Below are experts of layer 3 (counted from 0) of a mixture-of-experts language model. Rows are named router (the router's row for the expert), gate (a neuron's input weights, with its number), up (a neuron's input weights, with its number) and show model dimensions 96-143. Each number is 128 + 32 x the weight over its row's rms, rounded and kept within 0 to 255. Numbers have three digits each.
After each expert's rows: a language model's description of what the expert responds to. This comes from a sample of Wikipedia text that the model never trained on.

# expert 9
router:099128146145123117158129058179113175147098165066158172140162106127171091156139137165128183125149082151147134120095143115115076099158142189141083
gate0:082147138126114160113079117170121173148138125124183145173062187100116181133143121181157139087173172107158126100153187097114112128140100116122135
up0:164166154132090176096093117119130145150132122101094134173101164117099164112144081176141098089131108145150162137150153108136204098151113127120117
gate1:204116133151081087102149176094137204105138154138189122151109073175137104108122151115127130164158147157122063129158208113120098092157107118119090
up1:152136125156125125121116137127142102093154143160112137115176116084143090094079100081102107162133122165136124132176078197137104205140111077139115
gate2:108123103112184137132156107150098167115196075056133123142129132149112176124133129132178132094150145135117180117094096104093124143147098141124079
up2:130119147139127129196158151149135141087167061092180100152120116138107142084107137136110109107179166073108177090094124088087112097102095147163140
gate3:122094130156158079173131164153129103145172154088127144115088112155113181115107149188073147115224091150156125102133088117048197095132088125160103
up3:183133142128122114101078078134156166126103102159080098159138158076135127155183132056147092106035150119103110117163144142158141133081134177095153
gate4:169117161158142098126128071156109156103106113124066108169132154149173204105056138168138125071182114114153145103042131183132163117194112105125119
up4:105120113151130136133070106084183132094078144139185093112125108170128094146154097143082086135104131159066082096135107135064134151133158121136110
gate5:119202062122139094098188084151151135122121143104107148158059158131088109132132205110166082170136111096137156084129153116127157128115169143127148
up5:161143163148068140134172145066186181164146159065144081125063104146084111112145161158154125178143194093115102071102112126163139166124117157089162
gate6:116108123103120069079147138146144156180147109081118067102126097147112077153139148126145154078125143126151094080149150090079151108144132107096119
up6:068171126104123162118131173164099073079112175179148121059172160191099024174141167164148136131121158171093077099156099089131100080062148129104165
gate7:113146107085173157110093146246183166090142113096192112152137145122176126174158185184138137141126138116146088112088133124123129147130094153091152
up7:139132107146105107100199093085086107097140153164163078114153119140050138102128154090143135098073128140127130154162186120120126137178147089069081
gate8:132115099151161170065135133128164148163196144141121122093156138178154192148115127177072123108092092156096130068129184165118109153161116088143148
up8:112115191130045124151083079088100112109143148116076128091204183091149123164176133131144205116119148144127087127136109099126142129143137107133100
gate9:115139099136176154108146150126147121141173090108149159137098095085114094149143140098078113085126114166132175106096060077122130133166144106103102
up9:146124192113103106171173131139076181074103132173088155106177158152153136103187136154091125150137072131108065176169143126162152189151104078114197
gate10:121057165094130172061132176176117144123144156064110135129114162091171117092138106167106098124097107086139171127133072084076153117207086139198156
up10:153136091138148121154179068136138105162153122157121154152123116155159122158111063116165111172131116077061143103083146127136139180063112115046129
gate11:166161079133155177177176123154120161209151117121114095126161109132118151151174127125139156100195140127123132129149154149130103192146133143097101
up11:156160163124172123121192137181097186143184109094094083105154094168110163181193149145142103126178154125115137045136122150143098170160173105073088
gate12:064106120098185207134131149177141204132146098196191097190180144139124093134157108117151141158134079101142122162133061131161160113125085109142118
up12:094110120180129174177082139121159134153160117149126108166194143158128096113113129118112144104101134114146149127149159153035144105157081152179105
gate13:123128112134132109104169127141120093184126138133092129066159109180077147170148149188190115134101110169143179171191139122157161087122103095121145
up13:109137125128132186120137105120181177131120135092166123141125164099144102095099123128091157138102141156161104082167110123102153142151137175138135
gate14:132078152100109131098109219114137112113149137090118143101118172109206148138130120221147140086173118133137128118113074146080150071178105158220151
up14:106153084126161097174168069131139133071119119102139109087153142113161120125110079107143118189115082151094102102170155173100094093138119102071144
gate15:091099110133093117127191166127141175143096145115121135167094181118132103185096137080101106160113128166115100123103169116131070078102091088075124
up15:106100163095156179188200094142063150140137190091142098142105152082082107169124156118129155174138102087128088108100111094136113191106128097121171
gate16:122128080124172060102092156173099132176112166144107160063112135181145142143086134169108134095076131135101142055134142120064123147128078152072136
up16:124160102129156086084117148147118118219133107140139192070154110164128087162119164105095154108086125169112135063139111167072101091130136106145134
gate17:113121103071141102088107113143119149150148108111135119154085100108146099173115100123100151129103165107175158121125149130102131121126129108169127
up17:091100085088153086128127067112151128109108129145149121130126076089178127189149132067125126169164080127097085117142144153067169070150152109112139
gate18:101080067088080090132134107111086091111098151115156157112145170124192126161143140092084056147124167162109077139128195134127202124139125147110171
up18:068147144188132157098140142153097190166146104142087100109180147166137153143139174147081130141111123144133197152184131155148109164078125122175176
gate19:145070110097106121162091152117124150159161084142186134166123103126105069141057118118055113165068158158165146113125109122059093113146131107140110
up19:095086135148120139175149088080109118094137118112131178115144141130165133207098116076104089145164130115151165182198122144089100064124102118125055
gate20:112110159095109095193104160175128115120174093126101103126110162044121139148066085105156109147126082101145105106163152133126074099146178161126121
up20:107171179137163121118162172074163162125130074128104129193184117141089071088134149106217119100079105130145137190157092112123135155128109137135102
What it handles: Name-initial word pieces. First pieces of capitalized names split into subwords, often in tables or after "the", such as T(ønsberg), Un(ique), Sub(roto), Hong, Kir(aly).

# expert 24
router:119125135142149137142106114128063141131110149145107108138140112102130121111163118130153099111199162157088161136093130107085085151132103176171095
gate0:080211158175166173084181108148125105083102131094109088100095201095215159127101152096170138113094116101111109065082118130135111122099080131111115
up0:150088109137151095139173116126131119127096143172168138199152087143082072197115107120103143128134092111135154172120110131151166114170168187142151
gate1:133052170102133176135130156165091104093100146118095135109167171147152077121071123124114050123101159097106061109119138103140133109067164168131074
up1:127133086147110126141155112171120150115124139140093099099112139129143101143124124150120116139111181057205111115141132166110096118086144118101164
gate2:125090084144194189141144161153068077093149172116105138119155192101159135121076135100097162101157180077096124197096088126114047206175138144082117
up2:145180142131181106167123194081091136116159142127170132169100116149101098109162096143124078187117100107109175072120129117140086129155111127146070
gate3:132130186164175123116107111124130136138089125088145114112151180074104118101178140129142108065088182098158098153136129086145133173123105135167149
up3:188221084121070151136175123093120119120135098093156061141166105120145124096104092180104164138127110113134087138130119141172188161098119146180135
gate4:135095077173108119122091081119129121156164056133153184103155061078089177203086171085142177108079130115138135194125147177083158152156103123142166
up4:071171158135117141179154104118118103078136103085129172143120170131118143102137122153130116167166145093158116142072154163099098094164094135163136
gate5:152132117172224129196144113130072161072122131137145131142146162098145098114114146111149117094187101124093138175172092136101120142145083083213130
up5:062130091083052106124158167122128167135132185147061154058127140103133179167132120122150091090105178087145149119096184081141193174100162103103139
gate6:156124110158089132117150138129133137079121157149091147096145133152151155090135080107139167135131164070081102136148154104067105087097106166160117
up6:142080091088126164123081148161088189132169098133105138101142092150107145087197148125141098137180115072128185144070176137113128152078105105131121
gate7:142058138144175120095148131067077098099131129094117158143153096132105175117155141098167147108123065099090126158134135178141084123111150191172149
up7:158068118178170122112149089087107110128144188117096136168182119133158090093127114126176068138138094120168170145124092160086116138168144123148172
gate8:188109111104105172185106111104120143147154085161137099092107133130139101118095106181080155134157152104133109115122121166146090133144076176187177
up8:097163127134132140105152091170115120130153098166106082119179156185117121144189091127099096178101136129140128120143085147091132161165146080130117
gate9:124174169135126142178143144061132194132081126107149116154147080098067133109128115165140149132136086144152179070126150169064073132139098135143133
up9:138108131167177144104136095123110135122087119129077148186129122131155136174092082071103134106105075146115146149177166131141116113145110136099185
gate10:105143096123125140173092148123126193157141111121117115111109131090170112108158130102114151189169109122102110167147113182065165136104100140152060
up10:032117147081168162167103146105049196128097093118236189123165094162152149119129120094171137186174060130136112121156196168104155126209105094166138
gate11:168072122135112089149101097146164112150090167117159124148181142105087104147138110140136164197106171115169108123112096105104092178123152157125164
up11:169134061132070132131140194175125131115085153177128076153105139163095156100132144160092168073113137136160146109084081077125101156122128117049109
gate12:158133131091159114132176135116154159147190139089085196119092161090089136130091115110136120118119163087200092090146163145102118114087143175095161
up12:060203131143087169126045086157160140120103126160117114142124168170135100173086112154116138119109071137144100147132101113131089162104105098130141
gate13:145175186188124071102094128101085135115154119129110086140135073068071150119161106069114124166174167130167137086120140182149218144146137137140117
up13:130170083145151130078118142139145171117111133153153174124159117137042116139117193134054127125092143102056115189116120133207118186122124105153134
gate14:142124127105189142141109122196102153146085085086137154146144118093113074185121123101182156124122133081086133119124088080152154122118162184110119
up14:126139094136175133160150108122138103126136124145096145149158192087125105174152105092139150146156117091090116136106104074150174094093162142097133
gate15:160130117091160087049131146195130138210136136131153143070129101146122105096169135157100128151145158132157124123143185086168161135141123191134113
up15:144125155147141162132162114156103082093179099118078162125154114172127143156087151078149126115071136090146159064178101136150107172155169162123137
gate16:125088111113113087132106126075179144130143053145122151048166134148101087121141161143164166144099181135109093110154147182121165137116125180218145
up16:115148132150164152141137116159173096077156173102122113142159159119141100142122050140182166190129158133173139144125096104194151142164136095119116
gate17:109112133106145070138122088146157085153121195091144117143092095157117105141108157134142088129147151126122133110088128117151135070147150157130149
up17:102167123129118090166088097134134084086157131114147119127098112060133084068109093163199127121184157154136089085090133127088079050124160118110126
gate18:168120133172086139151158129148125124175088054140076178092126151105088130150129133106157129152100110131129126171141136114107130059145084118112121
up18:109097124140151137149157125167158087080042123122147161154159195085126091129097100139114145070098104124119167109103105119093101135129065167126111
gate19:117073139127094218100092077100111121147154160167195152202116136095141129110144103115143091146116056141169119141150132013177151166130136192065141
up19:096109164134094157105144104024142155166087135093173126138117133068200117089166129125106158099071111082094152111110068094147152139163115173083138
gate20:142129177193102137133111168139094120164095121099122149103119110101089111094163114114080143206126108160118148064158091146136110154098108123125137
up20:102132119116043089108192108129146131091119133115122111101175172104133125128114194080109141148083099106126153147054125140170150184151149172107142
What it handles: Proper-name opening pieces. First word pieces of foreign surnames, place names and taxon names after a capital or taxonomy field, such as Nic-, Az-, Lic-, Animalia.

# expert 19
router:126138120084118129157131132148146157136102115123048146129148063151127205129125207144146121069129148120122136111118137168170155102087081159136134
gate0:156164125100147170130106179084138145167111077093093091134095123165137115137114092106093086182161133122141114158154139147192097136145151147140063
up0:160180113134137176096169099166139121115123147102138091123103073123106135199136074086139150105149119098131123144129204183215091052097135162099069
gate1:180163162165132137086155128112106199066166107128154143154131106146096162082170127120146142156156197153062088145136176127133109098103126140145046
up1:144124179133077136070111107117105130035107133161102158186113123142127126124181136129133101171175143131110136205152134124161147139147107143109095
gate2:120125170203158148160154187068139111114078104088166069096112171107196094131130118156104093062191171142099087136123089054180168099169142113143195
up2:144142148115155131090152100091128144110139128083146096118172163089148187168155118147110133128137163112140101110114141179130157091155075157134077
gate3:118165123137138178156128139059100121120138070133137056074159094184101185121146144094092072138145089120135116100117153158103172128123124117164089
up3:152145153100140103076084088194136160126131157147100131138143144118225121154164055152165145138117159155137123108106117145119118156157132127141114
gate4:161137134128103119086196071132150186162085073116127171117123142107113062138134168068181099129097135098157167084175126135140092115120106177165161
up4:070139152097130101106142059139173167134130123069140162143166138083115096125128185141177075091117140142130164136174052152163152093201107191172094
gate5:157121190080108107137164067200142143129079122130173134121111114131138100110114177113135103064143191148075106141129162122116143160098062063146116
up5:151177119070157212127094112145140136156160098105167176138109161119171135075147170065150142121113147132159086141062083128117138148138117070146044
gate6:144085168102050158163088108165092180093073113127194161128091111130121088135138104136140140085154106127126129175172115134130120126116138128103139
up6:121126069162132041127171176165175091143121137131093101122142168080203105149141078118143132096077153155107155055085159142095154151073084132154130
gate7:146131044116134165094175166069126170114133161106081131143109030103115155126117065120129175151125077107127143090107140167177147145133211068107088
up7:106135122110146133082153145115195146141143162112086141146132148145144064109074140025174049137141113087121134156086105144094105108112114104149171
gate8:150095147085125173180119171110139137152160112093223128136137112182108154104173044123045131156144121146182139139143135147164136107179133117073177
up8:121114130148139203046139108124172094184091073172114140138178111174107128163148094107064187167089089180138115123073150129145174113168158116170103
gate9:159145177103113153140136102147115137130159098158126173111249102131089074171130148122122103138105156123114133099156153147151084059060096159106138
up9:077116167152133146114117136160067101062098107104149173130128111165124125162165130159129100124198199146068155097098096185127168149153174136064102
gate10:126140156124168171137125123187133165145142082192154137131117100118102099113163135054156160095081127170081136165117117127149149183137095148071162
up10:133162181140158146157140139107159080100120174143125138124168148107121119129150108149140163114123127117089117099123148124092160104114143119183112
gate11:083228131133095109194143133168146138105081142095147134072134114124165158217139088110162088174161136137113169099068083135181106142140090088064126
up11:151109111149190184063132115086106097150105128078169060124121099122095097056173166176079166156092088122101164135141148074164130082080121106098152
gate12:117123063099143132119189116140163102157106119069126145086167171144155202146148128138082190075125128208130124152136135164121091136108164101135163
up12:089121109116136133129172140138212176144109144156148106094142102091117136091139123108089150151094095170095166057115150118135173129134130193096087
gate13:121117096191092141134143102157186122153122186175154213139139108125120115169067103137117102130100072173059169128125086145095134109130097110086132
up13:136121160097116176103126164099071131122127162106105154136111171150077162117152164120168141159172105137177140082115164122153178149143114124127089
gate14:092173149147088157087135095126173107133133170171108146198097062134093113054130122094096149102122106120118083135095126102156151107125108192131136
up14:175107172126124126087129112159150179119129115115139144119112078128069126135147195184156160120126068168130094155131177126182091165094056200171181
gate15:096134099119115123091146159131167151125090097137045127150094135158124169152137159163123115137153131106115132154137143121150151161089113143134092
up15:113113083103139167125159108146091148162175148113140137084073162125114089120143192158130109099144114106111163123107110094103067172130155099135136
gate16:177048073137110179161134185104126109122076079114104173131166113141164146170142130118118118097112164139134134154141087090138159119118174129176180
up16:119150115126133142157097160145103101070114094081115191096086127099109135118141112141097086124102114128076089115124122123118158109150153188128146
gate17:177147143127134119084127105097120074129142143193157133082130144116126146169130166157135094113148124172128182130115096143109117148083093114169072
up17:111103131145110160170131129153139210133069169126106140132140135136105111152106101109145139099123150105162068114173155151148135116206147095085116
gate18:123110111073167139130118131108161150137096091128096109184149146124041184115108207148111192165095100128153125119125163082189201120135119155154129
up18:146181118154103071133134152175155110153113126140159150099155131126178104089141087086187178147101144153140123129143149122137152114092211089158094
gate19:151174093122194138121183127077134103173115137113134129127142072103113117109106151133112131180166080108076125181079105136173133171095134133121121
up19:186101134139135139111142132092161083162126101131095130127159119110171154127098089139090132164063125106136099123167125132179146125090096120138162
gate20:070121108086143101143130142162087104070120140056105125131192133103030103120158110142112148127127143136162203082082109130129132116075118171103107
up20:177101124181121147085132178142146095109181149161092160130096111164114091137126123132171142100148160103151076193163147129117088143160161134186179
What it handles: Year range endings. The second part of year ranges after an en dash, e.g. 1992–93, 1951–56, 1968–72, plus match scores like 1–0 and years in tables.

# expert 4
router:121151158121114115120101068060091157119123116124154135157187133114120080115113179165052147127175149101081123153141163119082150175164106153194081
gate0:147131078093071108138161153098114108157130092163168142133081152100068170110111143149103060133109122098064138180117098164146140134142112123121101
up0:083163134170132079138117159083095083085114095102182157156117151132122175088093091118155109094172146141104109120120101148178202177134132095147093
gate1:116132043173143099122125126084182183075060130084111154094144114175079112136131088112120108142127095126185115228075070175117105167065162120113121
up1:082124108146191115139092159080136181154174141145120132108153092210115138157117034171139073098162116167181115165109139094126192127140098129150139
gate2:095144207135079140080150106114149100130063139078114145107125132098154135123136127067124138117114151109098141109106146091179132065138171087123161
up2:118107133110076109093165181084169151120173145187147142120129045071092119102140149109103096128081144089094137139100066146140089168107119152151045
gate3:135137129123103124143071117106130153091191134118165158140121144131119148171111117101135120200119113161144154136147116143168076176182151184107091
up3:146084112124157153074083098108143192105182146109152112130145167159127144170125152151139130134110139173129142147121169146078090109178049176170133
gate4:123101073151133165142087144104147094116097138111075130143161117139128121131066106098081119076124170067141149128132112147106079117115128112115156
up4:172128125108117072095169115122195143155128142115144145156108137091131128144166138123188092076119140052137124138096222104082093164140060199129158
gate5:122121124132157160155107050163158143151133124148149199162183139076126161135126095101102161158104113063114097106129123197106124153151143164061113
up5:154139105147150216170109100080099126161148135075155211145081106067141095137116178063120149092115086125121118167156118160156112164126106174126166
gate6:143210130104180131158119113122079128107147054148064126168127083117129177163166070123096176178166130118106145175101088136099150116128131157121107
up6:127129139127172100127071140088059124144100076112087128165148142151125169090162065121151146163149056138155149177100134126113155124118129214127124
gate7:104081120141191084135133114141158142145133140092093106168149104129079102138135065176159141080150052100138143089127183097152101125083066143077112
up7:158124132127103149168093126131138124146123063116085089075079171158067092151039148056096121162116072110181111139145114082132131131155130127139081
gate8:108136133094132131130180110151098101110141153134144103170131105146114128101133142125071120104180238063170085207106161139149082171129095142152131
up8:124156197116102163147135106114086086121101137125168146146086125156156108102106131153082148135195166113135061153123175121182184117142085141188136
gate9:156187130078199185146120145150121154110097122174085044167106163091098145102091161192125125166200098078112085151099129047099165140145137151109170
up9:119225188145131126127068138157104108162099130179073089169170112097098140155157108142132150136176122061140123158134173124142140090177111166142101
gate10:137149149046097146165206108094135094134143105140155099151167120085158136110110132108123113123179147124095151061141158124101149126133121115114150
up10:121097112149119166129168114168117159073144077071090174152146099116129095137140118095175089161093154133177100188055134148121167135117102145102143
gate11:124107102088111102110137121066093149119130172138150162075069083150161112102135073093066159128139139137148116149075158157072096203166129135159090
up11:069128100090131134147154153142115134130209102113119161111206167066126183133214104147143097171212113146111099134153135094095137131127136141146093
gate12:157176148107094083098148108092097133086159137107132237116123100148150122069178117155064152124135148118117141149168144139123127120106094130156150
up12:174078159086124096103119129067131148105120142110120146181102100149094063092114120108042151090084178140074138167151157121117135114114106075110126
gate13:169168109053068151161172171136058167169124149111189147144139172095166130153116096143099152154124175132161135173128153148191141131132109146080093
up13:151117166190162108121088130140168099123143101213111100115123087148104113131141081136111092099098063167066135122116098141102184134079165123166127
gate14:116099118146114116112170149116128137097072095132054133121162133099121076142170135203157163124105071121117138089160107139122122157132103121157179
up14:136121147156139104119093151119143141148114098122119129145163170055164116139142108194159146097143122139153110069115127154137159120146135138152082
gate15:157119157155103189095083158097090094172147097132109174051131121177115178144112142123107107145124153105100105172142187139106056134125129152147158
up15:187069121150171163078127133086154177121089103171157099116132224127117138097121137178090103120131182185192104107193099133102079126079138156159178
gate16:122095123093159052131123094146105103139097101143086187117131108130147104158054131144135139042139153110088150114107094113100105191091134160214154
up16:117131126140092091105173141135152082132133139093147091159107111111145158141088176124157113150045151139067085109057190129138158154149180086181135
gate17:091120120164082081139087104133077148146133088100126103077098143135088128158130101116148185114085119140133154087118124099134222192124173120158105
up17:111103132125163130096115181074143118100158135139059113154116108113106109131181156106104115127085139115064062148119107109133116141203095159126122
gate18:090153124091119152143082097146099125217123186119101129123153166043097091146120167081142110125085082155162118161142155158162143146111129128110124
up18:062103124161148182140096114146066185110155176147103104096158134095141133143140092090140058150167124150140125148110176128139056102113159134102121
gate19:140125154042161148220119094135145134093124134077164111141087184094068095170164081122118127155134142097105144166100114148162185167148172162107132
up19:098106066170131146077117118105102148157113094113166146132167134135129117109147083078087139164189121142128154110148112106172138140142147208125135
gate20:165135119119099066148112197119140148178114158087165141105113141079146141152115104156142167110070152164187140108134119197131105184070179125130168
up20:128181134162138122126199124133114159087110145128130125128123196186118125135124082028133175096169096112071135106135085168165085103178124164141094
What it handles: Surnames and middle names. Name parts after a given name, such as surnames, middle names, initials or surname pieces: Smith, Henry, J., Chamberlain.

# expert 51
router:183092174167085150099133107142146160139191173181115091148131138157192118144087108149193114144081096077060118098175166136157123114086117125105135
gate0:123167138197130209072083145114104058112103182111197141131192229156127128144101147163157125152100146106131138135164097125149140118062091131148124
up0:140110115172161121152156117105101132107112153172131144146131124142139065094106135087090154065088099156145170114159115145157131154148126126126142
gate1:063147145163131138105154110124114138137146141082152109172133119116091108100185176122109155123158171131171180115079123146138059133154167085180093
up1:064195116146147149084148142105107116147171218126162158116144119141141093161149094129146165107153173117120131167090106153187080132137161113137109
gate2:128166122130098128137131127037104085119086158128137133118115161077194138162116118099060142120148127128155106088100122123160121086056166101120130
up2:140138160063165159122135181143119132102139130085103105167133174151087135069173110125141130171159108086130157104102058138121191099141067117059175
gate3:124199162113179160192134091128174119087140138179123114111127153077116169133146160102109105100219178136115101150134114097155147138150120184115121
up3:109200116172131140095102128081126152167153135133090143119138124107126061080113181147094127176155156082152146130108122128146151098148157190162179
gate4:137133130135125167106143118091130134143152105136140141175128130117131113127138150102148131100093129136111128137138059105187137137138137115186070
up4:149155106131089162108119102107128119212101180132108101143123138109160169109147135112123175146096191106167167133134127163153156116176139134158091
gate5:108171143105029203130150198094126117078141112089123120115138109130062136115139166158121154092068100088151102087102131106139086169072123177127127
up5:174142110092061177169139105139154138104109126132101160121097116086084141134155148136091153141157124102106120092167138108171088125104098107195138
gate6:102096173114129131123106126117092144165149117136111106149106157115120077082167117135134128139146148129133152085114101100099098136107155112189126
up6:128160225124157058124164093075077192159154142106123135158098142147108140172154125098130108103184202152127119065145112092094112132111125130176123
gate7:178114095131160052113183146144069054157078125135168164133175121162136085160156143115131123079169085109103101139088150138159102137103175088081091
up7:113099148136126077114086134161097124156105116157142225104157177192149136148104088141146120104108145102121142099141133113151118127087059132111136
gate8:111108093075164149169125102079143138154132127154118145135067118087099187123154081139102190136162155139106141147159190039144102139141112142134085
up8:108189082132111104210157128071103135119135112103158126033128102152126107173130148071167126142134155100106077142149156058143145178068139108163168
gate9:129143132161169097153143134121108110129182166128099118169139124142123158196119091113132201157101201095113122154194112167134157106106107134153105
up9:099157095120085075110110079131081147156062074110074153096151034147124090133152118089152101138173080105126098102097088177141130110129159144143180
gate10:162147173161138158132061174172158130136111122139139077170159099135082140154119153134097153149128028252097132131169078094183081120199168158114171
up10:129126184130134112107156155125099126125139146118122143109184145138139139118185152117128120084129104151132131207156139189128077077169106155160122
gate11:177116087098075104158112118164114128129113136178134166143110106104130136118117131165120072147151109194147164160113164122122127156079099123124049
up11:225127114119102137103104107144107138118176184129163134125061143069120162157082056120117188110117082148110108160131141129139132113142158100153104
gate12:129115141091092162172208121098106140086084046055168196059178082133130081134164182172176133184129060084143172126112138087146053191121160126089147
up12:170138036148165125123121152099120064186171108202102098154025146100109133098131118085126157161103125134071130129128156045146134107184156113121127
gate13:202067097086092130177154103125111106154092176133114136109160125114089174063170108135093156179141144151100196182164144123114151110110128122161149
up13:133105132099076157129160139081115164173115175102145085139123144165139163101157123141101198111171141094099147135127153142167162151101105165075180
gate14:136163144127095174103114129091124119084118107071035129065053070129133081113114177128037160109110137087205205147105115110119188135153130162153113
up14:119107098195108056120208164103105088142128090103170097115193132104173100143168055167163127091125062138117129069127076125116112129082100071120159
gate15:125148125086136136120143154084112125109130220094139143068121128129099143135160182167149067096155115145091116102148124131135128115110111157149132
up15:143155155126129100140121140096113085154125192096153159114102126090126086132129134122092108130119141147136116204170088134127123079115127161144139
gate16:113115100180093144168127071155122123158100112153109126111211198140147144118154129150078134124119121121107094159119121147143116097145150161079151
up16:139139115137082148098135131111159103125082081122104150153174138064144081112104181111125158173153117150144150145093144123093141156088180174130129
gate17:123149092150146131176141154130104139185173157086088098170141150082079126113086138138133189126170132110157119103192143165106102107174158135128182
up17:119188137100095153163151158134162128129140106141082119181113115132040112147105070167122123180110148138132148088207147132125114144129171089126112
gate18:128199133119165155114145146101172141137070152125135107166130160095138134101103097111134165096137110162148119137077093118125131146129045167135112
up18:145060142120099179142084061173100099142193117158120154107143128121160145116096164121130119161117090126103113126176178130111178067103131063122181
gate19:113089138145124133140118132157078184129155147132088106087119155156083113157158119172182180157160152067063105114173127121036094156184110174181153
up19:143151116194144147124176105108145144130130171084095097070115170148038106117105073128150209168186170184157116133139118095142164079188143132129126
gate20:165164120136131105129132116111106110117135205098115082064123146089181180114193090110064141082109135108075159151120159122131137077120090096131064
up20:123115156177133098088116176183108130138093135184173139086086120081131114133133167117112133098150095136100145114107113080127116147059108116171150
What it handles: Clause-introducing conjunctions. Conjunctions and subordinators opening a new clause in narrative prose, such as when, that, after, while, until, because, However.

# expert 5
router:112140138101084154151112120135106132078094115094123106099128074103158140120162101138173110097108114097156077115171062130105118159164134135079144
gate0:151133115129127080137063111161110142120114057155146141141083136145118161140153137135156110165171140071127152120144172134098147196140123134153130
up0:145171107082172127112091125133165081149077128095104100149125093066077109130121167087081107153126152111089163112097162165145154110102113117128073
gate1:135133134071123190094141108199092143147140117108112123147122161137124133067151148175138152121149136163105185122176114129104106153162147105136180
up1:065159092126140112177167134089208080112102169161063148105119084139110141112184145131093137065132111105107157119144120141067118129167137174178100
gate2:136127166157108147153105132158135136105120100162129066136156139120089139155089138132132113147110126138101132150183115171129166144148106165071163
up2:211174094074129146137139136148196112087133075137132084113133088160073121124139140098090157203172126119090104120123115162133158107099147089145163
gate3:139134118141088141126190132103097136154110149058091118142110100148125040172122112134145125143155186129095100115150100119081167103138155118114192
up3:089122160145088170114126172044104069158062161122127074091201149118137050149171164143169112113180134128133148124147099197021163099190091137143138
gate4:149135093115168076162125111081157212145133107080128106131169120118169167114127147157107055143082115118099140116133135166147129110096140116106141
up4:127121123097154185127161144129088086141133112131154175072111067123081122104162113152137115045127120118129084128139145134127140125170105138103116
gate5:101124113131175105105173024081099129087166131132051129148091163112174108180137135165119116081118118126179102156156120118094059166094102108106122
up5:119163120113098128144072154141139106155189139113136197087085186085151122127138075130098130160131159124132093097119099105098116109173098137101096
gate6:140131145131175156091116119187157114084099127122099212132145134162141074147144145144143135142171169111120129106163168122171156099152135187153142
up6:095173171097137086109140145147146111086157104142143143118097190197168158088096149114086145144104098147145097164151185112113115109165178074152173
gate7:091127180165155099156155134107121117105124178103180106090138150115134122141181099149137216145133143183146137102150119144133159151127170167081099
up7:175155089061095144137131154160113112129109105132116203115168181129154099162062079122078148124131140097153171145096150141112137152105153146153082
gate8:140113108094151093075165169154128127146146113155099121137120149081104080145119199135132144120139175091148117178153121172090127181195169137199117
up8:144098142075104119114126162115138133115128111111083081143123133110134073143144092135141190136076154161132121158128129073151129133197189144131072
gate9:138164108100161156071179152116036132121122101119138110040111114144072113086127110164118107138128080133153121089118129119104094174134210127110100
up9:139104156098114156121135133104194118123097109145173104120114161112166187118131150125057104146144149152142213086140196167169151171122122111088131
gate10:095135119100129156141091121060103135128144181138117089132103114112121129089167109091131133092137133076153127163098093158126097105178111097176130
up10:141095130088126163125119171090098127107108115181112151088110103135105162145124131063144113121149107026141105144105146131115144084139162132164133
gate11:121090107129180074154093134160155112091152139097149174097113157155148166122125106111074107111173107152134129160092130115081187143154150165144103
up11:079127109220166131192127080155095120140127093152160130181112163069131132177144153178102192103178131154123163117112067104119122103156119122158161
gate12:126112114126073183130111121077135130162143098093117105132158082119133158109156129148171149131127133154189102126133065131108109158080124151107145
up12:137084100140097155170109111102130133118131104143099179131155129118128158131114145121107126142081147107095139108148182134141183114137113125150079
gate13:079171152085174135164104112112100103145148146071185165108102114139112079117108177103134093116140120144147023105133150105103161120094054161165133
up13:163161105162120188102129187127105116145114122140101104148071142101175154092171138119128069143072154118120096153134139184158089080136138140119124
gate14:109187129159111153198201177118093153080108101102175093119131166162096145123143148113118123111131151144128171079080145131132163173146152135035148
up14:137192174075146058110138081072182162133164136079122158126114117129133107087101178193131122120134153182128167113124128091140102099182170117213118
gate15:091136131106160151152089130124080125101181140084128142125120114150087101133130149145078171099096114139138113129146116110113164114122110199085133
up15:098195134166152146160072091162046094070158128092105146160144104131154104160121163138078136064186122108155134095119140131118117144090105108107135
gate16:190153133062205173183169079137117186137118157104116105144055133117140066137085153091174101096150095124112119124168141105108123128097099075117130
up16:068098176145115097163127094152141172145127143171138126116117125105160047207149086084155119076109124134156095151070121158101163080054143066169141
gate17:081140126133148116166144099100102187099120157089111097176107101139129142136106137047187090110088110052127103117131109101149186091102112113084170
up17:068143141098114164173120126079104095113126128077130098167133118149107124159085102071142127101079161068166077087145136120085144085109117123111102
gate18:121159181158106133158124093147128134107162038050139119154108178128153122151064072114163121159115155109160110133097166135113138140115167129112116
up18:062072088170107089154104120136150149182111157132132126128156181150169140157108146089140168089173095098161113092141210179168191108141099104099159
gate19:162096161120137132095139162086099139127127129191149132131178090102123113088173162105074133115124141121145149158202158138164124101107109137137145
up19:120083117147155107160088136146189137148105136149107085113159202177117139079157155098081099117152101127151126085135144128139093181177153183067128
gate20:123091143136122124164184089164136124123127099113138113144147065171160124156168140134096080086171083170099081126092167085156146111133167167153130
up20:138101125068113163195139187146127039134167136164180135155116155083068085097105092093144163114096112107147132100127119182130106161091168102071176
What it handles: Range and pair connectors. Conjunctions and range words joining paired items or endpoints, as in between January and August, from south to north, channels 1 through 5, or.